config.toml
n_experts = 64
d_shared_expert = 0
activation = "squared_relu"
steps = 5726
Below are experts of layer 7 (counted from 0) of a mixture-of-experts language model. Rows are named router (the router's row for the expert) and show model dimensions 0-191. Each number is 128 + 24 x the weight over its row's rms, rounded and kept within 0 to 255. Numbers have three digits each.
After each expert's rows: "comes after" lists some tokens at least twice as common just before its tokens as in all text. This comes from a sample of Wikipedia text that the model never trained on. Tokens count by the router's weight.

# expert 29
router:097115181143083164117146158140138116094161133153124160128170125083153118139094172143138168129094126154157133161129100133075093092123132152144081116147162125118121130099131127116148099157127114117086108088103100103146169163117133165107103125150125121138131139134106138161133121165169125153112141092158110162160104172105114159104110095111134155136133080122131131149134089139125178115109118101098123084147135075096154161127138093133130089123097161102144122095111139117140133140128098125090103119130130139116117092124117118141127163139112128129084118134117115150146162160116157160
comes after: "\n", ".\n\n", "-", ".", " that", " on"

# expert 36
router:168135109136171132110158115153150075101158099099133150126129158140088118163107132130091122167110170112110097092130116131115129143152150146099104146107136137156126135122151151144174149104120137169116107111120129129093115127152159085134119103133134117141140143160151075082146120170141130093112091154117147162155130116114144122098158128138165080087182149115144151167096140086134147089130119125136112156103153129103134096145126090146156151101138126118056142160094145118151171117157145120086149125119119158100127135118144134099125125115132128125109150100156149126082122126155086138
comes after: " in", " the", " of", " United", " New", " South"

# expert 18
router:132122112101154144116118168138140132117132134097149145147150176088135111087151137113122167112113157170115173147124097080143110100145114081142147161115114196137141117099127165129146137116116139175159107105087143127147125126119150149131118148151179140102163141139152095117098133138106111156131143111136121119105139143153111167160136175134151102100105151108142109128086142140147120113070088092129131131187097146103097167136091146114101139103151105091145126109085150173122146124122119118149114078099130162114102100147117161112104129119143118160113112131161151136118139131136103094
comes after: " ", " (", "–", "19", " in", "In"

# expert 40
router:131122100154078169144119157118123109089125133137102085133109085130108148120088142143146105105066097132114135108143106166104139124155121119126147079113125119112130101112106084100128093164136106147135125099103085128130112122111102147121108121177096144137085128103123102113153122161131153163131152130107147156109118156114129125170107146115149123147080110086181174137170158162150178169175153110121143145131158127085136125094104121151125133129110118159125123127130089164112121150106128120135135109110138194177103134131146136125159128129119149130156141134118113115118151115112103183
comes after: ",", ".", " The", " he", " which", " He"

# expert 57
router:148142120108141136147079105099110101110155125158121160094164142162115099132117159148089132087135079168109121063137111159134115096171143119130121121086171125084121107129121115077116147110138128176113141094132118146121122142147126107096122094173104130116118108108115122074162090141160136135127149102076095102155119141150105156147138117156110145124102098129176168100154147129114102153135115114157108117121135143124137101111086073156102090141114103129133126137135085127107123137134145092161134084145134150124129090120116118122108099157122132131146114112163128134159124122131140189
comes after: ".", ",", ".\n\n", "==\n", " The", " that"

# expert 15
router:141136102094121105094131089159124175148143140110143123131094154124099101147092129138110133108161146117135126122126135155146140130148144119125091141141132175108123112135141129121101107168149166156105134145129105153116099132131164123131164148103117132142181120072140096115145084106100113133149125191122131109106114115109134157098096122153111134114162080148079116129109139110124115135115076125230127125138078105126085092100125126148109099129113125162097127086148143138117163110163126154103104107140118114095128169125119172123104125131140118107103165122142124120134091117155112170
comes after: " the", ":", " of", "-", " and", ";"

# expert 3
router:121115165125128137150100135106120160136137121139154082103097132082152113135092095107162076100143124118096170123127155100075133103101180127121108134142150103105123105143136121144151141124126163169119145137113131158103147084158141144079122135111071156142140133164128150107074120128091103083133108123158096120118126097119163156149138105107138113129070129114133119130126138131151136080164087154123160127111116154169134147103116155121159088098128101135090127108119154139167108145108174158119138122120130123113171144139103129071131160143123135149140127168136153113142132098103141101
comes after: " ", ".", "0", "00", "10", " $"

# expert 62
router:180143138107157136107123139102155122139121147154096112148124107101130153105124127167103137112153109118126120133137120135107138108091136112162127125173129165137173124123065133147142150096130131130122161085113145127125129125139132145104114120087146147159134151133120111177098153145116186122159140176119149148104099103159098145133139127122130109164106110167136129146117148146142134129099124135126114110147117121118132174172096151112105177104146169109137162123152093129153157111165152135154072168143106106083156115131095165069109118115138136148160176077138182141113110110151133158
comes after: " ", "–", "1", "2", "_{", " Route"

# expert 45
router:145127122076185116063116106115132163125175129102132127167089159105105123152101112127140148103155132100149120170126152157120130111107115138101112139177117158163130119151106127090118155152125151173101116113121164115127103148142122120150097125088113110139155126055110100146151104094124141166161152164128144111131117148131152172090120165109101133112122092092086111135110110120129118116132096145186130146171098096138097117130138121123144120126143109145101118118102129130117130126159126137110127144122131133088135178118136175141118088154123125104149145126163087130095092104160125157
comes after: " \"", " the", " of", ":", "-", " ("

# expert 55
router:087073173152155140158124111156135126128151127111103137115155112124126173123144156150155149124117146152121145137102137154132091113158102147147127112121107162165099124132132094163143146141149107135145135136119116128148084110141105153148139122143126155143133130068077073124139164113125095128142142113126116132107162133097141125150113141112096136152107144096119106154120132116091181133142185193096155115155134126122139112098129097104147110150090103156142131113160111209078082168099101108153158100118147149126074138121142109134153148149127123136106147129144128105129133102155109148
comes after: " was", " is", " and", " as", " a", " were"

# expert 11
router:122108141152130109157063137155078150150088141091123095153137153177135159147140148145099097139151132115114106155153121151120167099091123124105153134103136143122121147120132190136130110111131112120124111142135129105091094098112108154111103144135077130166168143105124115125151153128143098109160094151106129103133095104073145107168093130130150179127152131127144137135132113143136107132134128143121095110159126072170083132113141129118153152103154109108103157135119104181096134117159144116144147104126111153066085152104148103143132115101113133142133141121089086127147159122128132084
comes after: " the", " a", "'s", " The", " his", " an"

# expert 14
router:166149110084120082127147149134135134093128186116135118075100150113143075099126103137122089084143109158165141149126120144113102108160142132144143134185164152099122115119132107129149150132130144159142134110074149115128117151155117099125111145127114081100108150148091141121149163131113131141124143153150146147131141132122106183134104070121129154112099137102071129148104146076097118100118123126145168105163120122121120156161148152106111115118129114133130122115140161136143174115204127158131077138130115153134131137125118137116075129143121142153170124131143099131144124158097084132
comes after: " (", " \"", ".\n\n", "\n\n", "===", "=="

# expert 54
router:107124137159164140097099107096124099128109120158098140128140127128120132124156140149098141091132103137082164131125156130147143134081126132096120163120144134096110156115143126179160102134140123121091129114096155116128151123123124121130136157157122109152150184138121152147115140128144085156086150139120091087121127161100122127129122146103137171164152131141097190140131129093128082099153130120102088153107136127188116122125098167108100138101177092125091163146121149112078131142123137105119105112152145115140171143111141085155118125094112132158102150187085146152166132165122123107
comes after: "–", "20", " ", " in", "19", " of"

# expert 16
router:095103160093168109143092110119144174140128160100125105131141115109150183113131138138150141129133096114128107143154096116152126139088096141128153133095134170164091134147127057099126158157111081113123148084107089106145117123106120145170142116133112130151159127123149155101149108075125109114152105153127110130123158158124141123141090154079118119146114093112104144120135097174132113152106140155118130115170097130104110138100148092129162165072077123163130128115143101143130081130099118148165173079134098144135133129127105157141149138138141132127145120131105111127112144112163120088
comes after: " a", " the", " was", " and", " \"", " is"

# expert 12
router:085099143129098159113079128104073135136135119136123169131159099198138140129159155118137089136128053157125104141140142121102108109149131135120129129115133138114109108132153158098144156131138110124119123137123131117148161121124113116116113155197082149104143125095153143140157119137108103123107150115091066171116109125091149119165136103144128158143128140106174141142133147122113144137119130123089122093103153125140126111106110120144162112128125102156138154100148095134098064097140128134116133114108159099142114092135150074086115127102142118157137095134137146146163163190163128139
comes after: ".", " the", " of", " The", " and", " a"

# expert 1
router:164131115171084081123159158122131136113098155140099129086131111138160116126118112107095101095187158139123131098154122132135161148119169151102176121149119072096116129125127110128133125117102125114112166128086093117101121087183106080134166112091088124173113171138139162107131128089159147148124121134131169116127135131114134153095166115141148112142129166118103169144116130109158100140126142144133089120101109130186129135132109148137128110153144136150084134101157186132143123141134147144100070147115147113156106114129129136133147129127145127136154088120134102164146111100111099108
comes after: " |", ";", "–", " W", "0", "2"